{
  "n_layer": 11,
  "d_model": 512,
  "n_experts": 48,
  "experts_per_token": 2,
  "d_expert": 448,
  "d_shared_expert": 0,
  "activation": "tanh_gelu",
  "moe_layers": [1, 3, 5, 7, 9],
  "router_score": "softmax",
  "normalize_top_k": true,
  "routed_scale": 1.0,
  "balance_loss": 0.00621,
  "balance_bias": false,
  "router_z_loss": 0.001,
  "init_std_router": 0.0156,
  "lr_router": 0.00182,
  "n_head": 8,
  "n_kv_head": 8,
  "head_dim": 64,
  "vocab_size": 32768,
  "norm": "layernorm",
  "norm_place": "pre",
  "norm_eps": 1e-05,
  "positions": "rope",
  "rope_base": 57200.0,
  "rope_fraction": 0.25,
  "qk_norm": false,
  "attn_scale": 0.125,
  "tie_embeddings": false,
  "parallel_block": true,
  "init": "uniform",
  "init_std_qkv": 0.0194,
  "init_std_o": 0.00413,
  "init_std_up": 0.0194,
  "init_std_down": 0.00207,
  "optimizer": "muon_variant",
  "lr": 0.0109,
  "lr_mult_qkv": 0.4,
  "beta1": 0.93,
  "lr_head": 0.0111,
  "grad_clip": 0.5,
  "warmup_steps": 200,
  "schedule": "cos",
  "final_lr_fraction": 0.1,
  "batch_tokens": 262144,
  "seq_len": 1024,
  "doc_mask": true,
  "train_tokens": 1147000000,
  "steps": 4376,
  "dataset": "wikipedia_en"
}
Below are experts of layer 7 (counted from 0) of a mixture-of-experts language model. Rows are named router (the router's row for the expert), up (a neuron's input weights, with its number) and show model dimensions 128-191. Each number is 200 + 20 x the weight over its row's rms, rounded and kept within 0 to 999.
After each expert's rows: a language model's description of what the expert responds to. This comes from a sample of Wikipedia text that the model never trained on.

# expert 36
router,218,193,210,191,163,202,194,197,213,214,205,136,194,241,181,182,204,195,212,195,232,176,188,246,192,230,188,216,184,188,174,215,190,189,216,179,164,197,226,188,231,190,219,193,183,218,197,224,173,200,182,199,209,182,216,190,206,214,192,230,190,184,206,204
up0,229,217,172,237,161,211,196,197,236,209,226,172,238,233,180,159,209,200,209,207,207,188,244,203,225,207,189,202,215,198,201,183,201,200,219,211,191,161,239,179,167,221,231,197,215,213,174,226,173,190,211,186,202,183,188,171,218,210,196,243,219,200,224,182
up1,247,183,207,201,180,177,195,201,157,238,204,189,192,219,215,212,177,217,242,205,243,174,177,196,197,218,198,204,159,218,182,186,220,206,201,223,193,195,154,205,220,200,212,190,205,230,177,226,208,190,180,195,209,176,205,185,207,205,247,215,184,176,217,217
up2,210,219,231,208,221,181,198,210,193,210,171,182,201,217,165,232,187,180,190,176,217,174,214,217,203,179,178,209,198,223,185,178,197,207,200,200,187,176,168,152,227,175,194,196,168,201,210,223,150,200,211,170,212,176,169,206,226,206,197,222,196,207,205,177
up3,199,176,196,184,184,219,186,211,191,219,199,170,211,173,213,211,206,218,250,192,205,167,213,223,226,215,177,165,176,197,239,224,135,172,197,184,196,168,219,205,184,233,177,198,198,201,212,227,214,208,211,197,206,176,215,202,198,191,210,241,182,182,214,215
up4,212,176,186,222,211,211,207,169,189,185,191,213,187,187,195,162,238,214,208,197,204,182,207,219,212,226,164,185,190,183,209,207,191,177,225,184,199,222,175,195,213,200,199,197,195,222,188,255,195,206,166,212,203,186,201,204,208,192,189,234,206,168,211,226
up5,178,210,205,202,199,207,206,186,168,172,206,185,188,200,200,227,211,205,226,187,231,219,206,197,179,209,189,215,183,168,198,193,149,179,194,215,207,213,218,174,247,193,231,209,173,234,176,221,207,221,190,180,186,202,230,232,258,198,245,197,221,196,203,212
up6,176,213,204,211,198,152,176,211,190,218,215,211,186,228,232,195,198,234,190,211,189,199,182,178,194,206,211,159,175,184,193,211,197,211,182,190,202,215,196,221,230,200,217,167,191,228,184,202,188,196,176,160,204,177,219,192,208,194,182,216,229,228,193,235
up7,198,210,217,242,198,177,210,199,171,286,173,184,208,215,167,203,194,202,191,192,165,209,206,220,178,204,193,203,181,227,196,222,215,166,221,207,216,179,186,177,218,183,215,182,192,206,225,208,210,162,197,199,228,172,211,211,221,231,191,222,200,190,208,242
Foreign name fragments, early/late. Consonant-heavy pieces inside non-English names, such as Omurzakov, Khamzat, Taluks, plus time and ability words early, late, able, returned.

# expert 44
router,216,215,217,194,181,224,204,166,208,183,186,186,171,212,195,243,239,179,245,225,201,162,170,210,206,243,175,187,228,183,216,211,182,182,219,201,163,172,189,208,207,212,200,175,187,191,242,201,204,227,179,203,207,189,218,217,177,238,178,175,200,198,183,218
up0,207,202,206,221,211,206,191,231,186,222,216,196,216,222,236,159,176,202,178,198,187,182,210,176,202,227,179,184,249,196,205,257,190,207,198,192,217,254,184,189,222,217,220,177,193,208,196,229,179,205,195,168,215,197,233,207,158,229,201,206,187,188,204,199
up1,188,197,237,216,202,192,160,231,232,177,167,206,233,194,190,209,177,216,184,175,156,238,198,222,215,178,208,215,184,207,218,157,218,194,214,197,208,162,171,196,228,206,204,185,219,201,212,194,172,191,213,183,224,204,208,207,231,203,191,219,184,190,192,218
up2,188,225,193,191,214,208,182,203,202,172,198,206,218,209,198,211,200,182,182,205,209,193,208,165,238,220,205,255,177,223,166,209,182,191,182,242,222,220,219,190,204,187,192,188,187,212,242,254,189,179,203,197,197,186,205,191,186,188,228,168,196,183,184,221
up3,196,233,173,177,163,211,187,221,176,197,203,167,224,184,211,188,213,170,203,215,198,213,206,182,213,235,236,196,179,203,216,224,202,219,173,181,219,218,181,194,221,201,201,174,194,181,186,218,240,230,211,197,220,184,170,188,215,216,211,183,224,199,233,211
up4,212,212,224,250,222,173,215,164,148,188,226,209,189,177,167,222,200,211,230,203,205,188,187,258,183,186,186,201,207,186,191,174,179,167,188,199,189,187,182,203,189,208,204,220,171,164,165,230,163,181,217,205,175,172,197,212,197,228,233,208,183,175,213,189
up5,187,220,176,210,220,207,191,168,212,169,220,238,217,157,186,220,160,212,204,213,186,173,190,194,198,215,215,218,192,196,197,225,190,185,200,210,209,185,216,203,175,217,230,222,191,169,207,228,176,210,146,212,216,209,221,177,199,246,179,182,184,191,196,208
up6,185,207,194,203,225,185,213,185,210,174,195,198,185,193,201,225,203,175,195,179,179,209,209,204,185,215,172,196,223,211,202,219,194,173,133,232,210,224,210,162,190,218,215,174,222,200,183,207,231,207,201,235,232,228,178,217,191,225,212,199,186,185,194,210
up7,172,198,203,166,203,191,160,205,169,182,190,167,172,210,209,235,167,221,188,201,225,167,214,202,226,186,194,171,220,188,241,187,196,196,189,215,198,177,193,186,192,176,179,245,180,208,205,186,192,204,201,192,201,235,202,184,203,205,221,172,168,239,204,159
Coordinate letters and abbreviations. Compass letter N after coordinate numbers, titles like Sir, St, Hon, and short fragments in codes or transliterated syllable lists.

# expert 4
router,191,161,253,191,212,245,198,180,190,183,231,194,165,210,215,188,186,193,229,204,169,167,200,204,195,212,182,246,194,205,210,204,189,203,205,164,186,172,191,192,242,221,190,157,208,233,213,191,183,188,244,206,183,194,221,167,189,202,191,182,183,193,217,222
up0,220,180,214,207,172,252,208,211,187,161,211,201,172,224,181,204,200,209,237,217,215,150,198,225,177,163,198,231,229,195,182,203,176,214,172,184,188,188,177,241,166,204,226,223,212,212,181,190,193,216,237,212,182,165,217,190,198,215,191,204,173,204,204,216
up1,244,225,232,221,191,198,192,201,194,201,184,204,208,176,221,199,163,199,168,176,208,181,198,213,255,213,217,154,181,165,216,206,168,155,204,174,180,206,182,204,202,192,223,214,193,190,201,213,192,211,190,181,242,204,158,168,189,199,210,199,186,219,197,183
up2,210,176,199,204,190,202,185,186,164,200,207,219,207,239,202,190,203,191,208,192,159,179,197,224,204,162,232,198,238,186,232,186,209,179,211,204,222,185,209,184,203,225,213,185,233,214,209,191,218,216,193,185,223,166,188,199,204,205,201,203,209,222,214,229
up3,179,169,196,140,194,191,203,191,176,228,185,207,204,210,181,203,197,191,239,190,167,193,164,242,186,218,174,171,243,180,202,176,200,190,168,222,184,196,255,196,188,225,205,186,200,224,220,227,152,192,201,205,201,187,186,176,198,171,212,217,204,180,240,211
up4,221,226,250,187,200,197,205,189,196,202,193,171,187,197,219,194,186,183,213,192,183,220,227,174,220,146,190,193,180,173,184,199,191,236,171,214,235,215,183,184,219,217,218,220,201,175,209,197,221,199,215,196,205,200,197,199,189,209,152,196,211,220,230,249
up5,182,176,201,199,225,167,196,214,180,204,174,192,187,232,150,179,187,215,192,187,181,170,210,191,193,219,210,207,207,176,175,203,184,197,194,226,198,207,186,206,184,175,205,165,208,236,193,162,196,204,198,207,225,163,232,206,163,179,199,210,196,225,180,201
up6,200,199,228,210,179,209,192,198,182,173,193,191,211,177,222,159,191,194,182,212,178,213,236,161,187,172,172,181,216,198,213,203,190,219,191,194,208,183,202,216,195,197,214,160,188,188,212,220,200,176,177,211,205,189,202,154,174,195,226,164,195,231,203,218
up7,229,204,223,183,180,186,187,204,203,231,194,193,212,199,221,205,218,210,181,192,191,202,157,211,180,190,222,228,192,203,176,186,209,192,218,199,205,202,190,206,239,222,206,186,205,211,206,182,180,214,195,188,207,196,200,212,215,197,222,188,229,199,203,210
Speech and opinion words. Reporting verbs and evaluative words near quotations, such as said, stated, felt, good, plus word pieces inside quoted titles.

# expert 46
router,215,166,181,202,203,190,187,200,185,208,228,196,241,228,191,200,207,176,213,182,190,151,218,173,217,202,179,207,221,210,198,197,197,202,208,202,171,189,193,237,226,206,198,210,197,213,208,223,191,193,188,189,189,177,208,197,213,186,188,230,182,214,194,203
up0,201,214,172,227,162,234,211,206,177,204,220,208,198,203,176,215,185,198,183,183,208,189,224,200,196,234,194,197,189,191,211,209,169,174,191,207,194,149,180,206,187,227,235,190,206,208,186,252,207,222,195,165,187,197,184,193,221,176,208,214,198,190,196,164
up1,211,220,203,181,182,227,202,213,188,178,172,205,204,194,203,197,194,192,195,224,215,159,220,190,171,206,201,208,252,172,182,222,222,246,217,241,179,199,197,228,204,196,173,206,217,220,203,195,217,195,206,224,230,190,196,224,183,199,220,192,180,174,239,204
up2,196,158,212,200,202,231,207,213,195,190,213,194,238,216,197,206,199,193,163,202,244,195,210,200,217,185,209,236,222,181,181,232,172,164,238,200,221,207,189,181,198,174,188,191,201,223,199,203,171,186,214,241,149,197,169,183,213,205,221,196,180,180,199,235
up3,190,172,218,169,209,192,170,188,185,200,155,237,212,257,207,213,216,154,193,208,190,219,204,199,200,198,162,250,195,213,219,232,202,201,186,258,179,215,174,217,208,211,174,224,201,218,194,224,243,212,171,234,187,179,186,223,231,207,182,214,190,177,208,182
up4,205,222,231,210,205,224,181,172,174,252,232,185,184,176,218,232,197,201,157,233,193,206,185,194,199,180,204,225,217,184,196,206,209,207,158,176,231,190,216,198,160,190,188,233,213,221,161,218,194,199,212,193,218,209,189,221,206,193,186,238,189,199,175,224
up5,178,203,229,233,212,180,216,192,198,195,174,230,175,192,172,215,182,187,194,186,214,172,217,195,244,202,170,194,197,193,172,189,157,207,172,248,168,209,221,189,180,226,174,209,198,174,227,178,184,217,142,219,200,191,194,199,216,212,231,200,197,216,160,221
up6,177,211,207,199,206,203,223,185,214,161,197,235,204,199,186,223,224,223,184,174,190,202,191,213,151,214,229,205,202,154,218,205,215,191,172,217,172,202,173,199,184,192,180,195,187,165,196,186,193,191,208,177,216,190,175,166,233,216,214,241,202,179,181,174
up7,196,183,167,213,241,191,217,203,182,203,195,159,179,211,190,171,184,241,234,209,190,199,194,214,248,197,167,193,227,198,245,199,172,181,199,178,190,188,235,186,208,207,234,198,174,195,215,216,195,195,160,167,183,229,198,193,168,163,183,209,185,168,195,197
Technical word fragments. Mid-word pieces of medical and scientific terms (necrosis, progesterone, synaptic) and digits/letters in measurements, model names and subscripts.

# expert 16
router,216,182,204,210,160,227,208,190,194,209,197,163,167,192,195,211,199,202,241,233,212,156,205,195,206,210,207,204,226,204,189,225,197,219,230,156,181,178,203,226,219,207,215,195,178,204,223,210,195,205,209,216,184,148,187,231,194,212,200,206,219,188,190,218
up0,171,212,214,219,175,226,207,198,191,194,196,213,216,197,201,177,208,175,246,209,170,233,230,218,240,210,196,178,191,227,199,219,211,212,244,179,201,195,251,205,210,204,238,211,229,208,212,219,197,204,180,210,209,222,177,218,181,215,198,236,177,183,180,209
up1,177,201,200,204,190,160,193,175,181,215,189,217,187,167,188,221,204,183,238,223,175,189,185,215,210,188,212,213,216,200,197,216,189,192,194,174,201,228,186,200,216,167,229,194,185,210,190,177,198,206,204,219,180,184,238,202,163,196,209,213,222,204,215,194
up2,186,183,174,214,225,209,220,208,201,169,197,206,193,190,210,207,206,228,215,194,202,201,218,192,233,190,235,229,222,199,204,204,168,199,199,168,213,242,194,222,208,204,184,219,190,205,169,189,191,202,207,195,201,218,195,184,238,185,180,182,199,182,183,220
up3,210,181,202,213,241,181,229,219,195,192,191,201,193,233,223,202,221,221,205,203,193,181,200,219,217,209,200,210,175,178,191,199,229,218,229,160,208,180,162,201,195,193,214,199,200,220,224,187,250,210,156,187,188,181,187,162,201,216,192,205,180,175,198,196
up4,201,176,234,193,203,199,183,197,191,176,155,200,206,174,190,242,192,180,185,171,207,209,224,216,212,249,209,191,225,161,184,202,199,193,186,202,184,174,207,193,193,230,214,153,204,218,200,152,212,194,210,203,200,196,176,189,201,200,184,207,200,212,203,166
up5,179,198,221,172,211,178,221,203,181,189,158,203,226,172,213,191,203,210,232,180,166,173,201,213,183,201,203,182,227,188,188,189,191,198,192,245,209,208,194,191,193,176,198,179,194,223,243,202,234,204,237,192,179,203,225,218,174,213,194,210,175,222,189,223
up6,184,214,207,197,197,177,222,216,242,206,204,184,207,209,188,158,221,226,206,187,174,197,169,206,174,201,192,199,174,218,215,199,189,198,221,222,205,217,210,206,209,198,196,212,245,194,191,208,186,176,225,200,197,191,158,191,212,194,187,201,180,161,182,215
up7,191,179,224,194,203,173,192,217,209,245,186,190,143,189,197,232,192,202,179,208,233,181,190,175,191,236,190,222,247,151,209,211,202,176,201,214,189,180,162,175,225,195,220,225,220,228,199,198,181,239,199,219,188,196,189,202,166,215,218,223,205,173,195,187
Hyphens, slashes, open punctuation. Hyphens in compounds like U.S-based, slashes, opening parentheses and quote marks, and list-item dashes or blank lines after headings.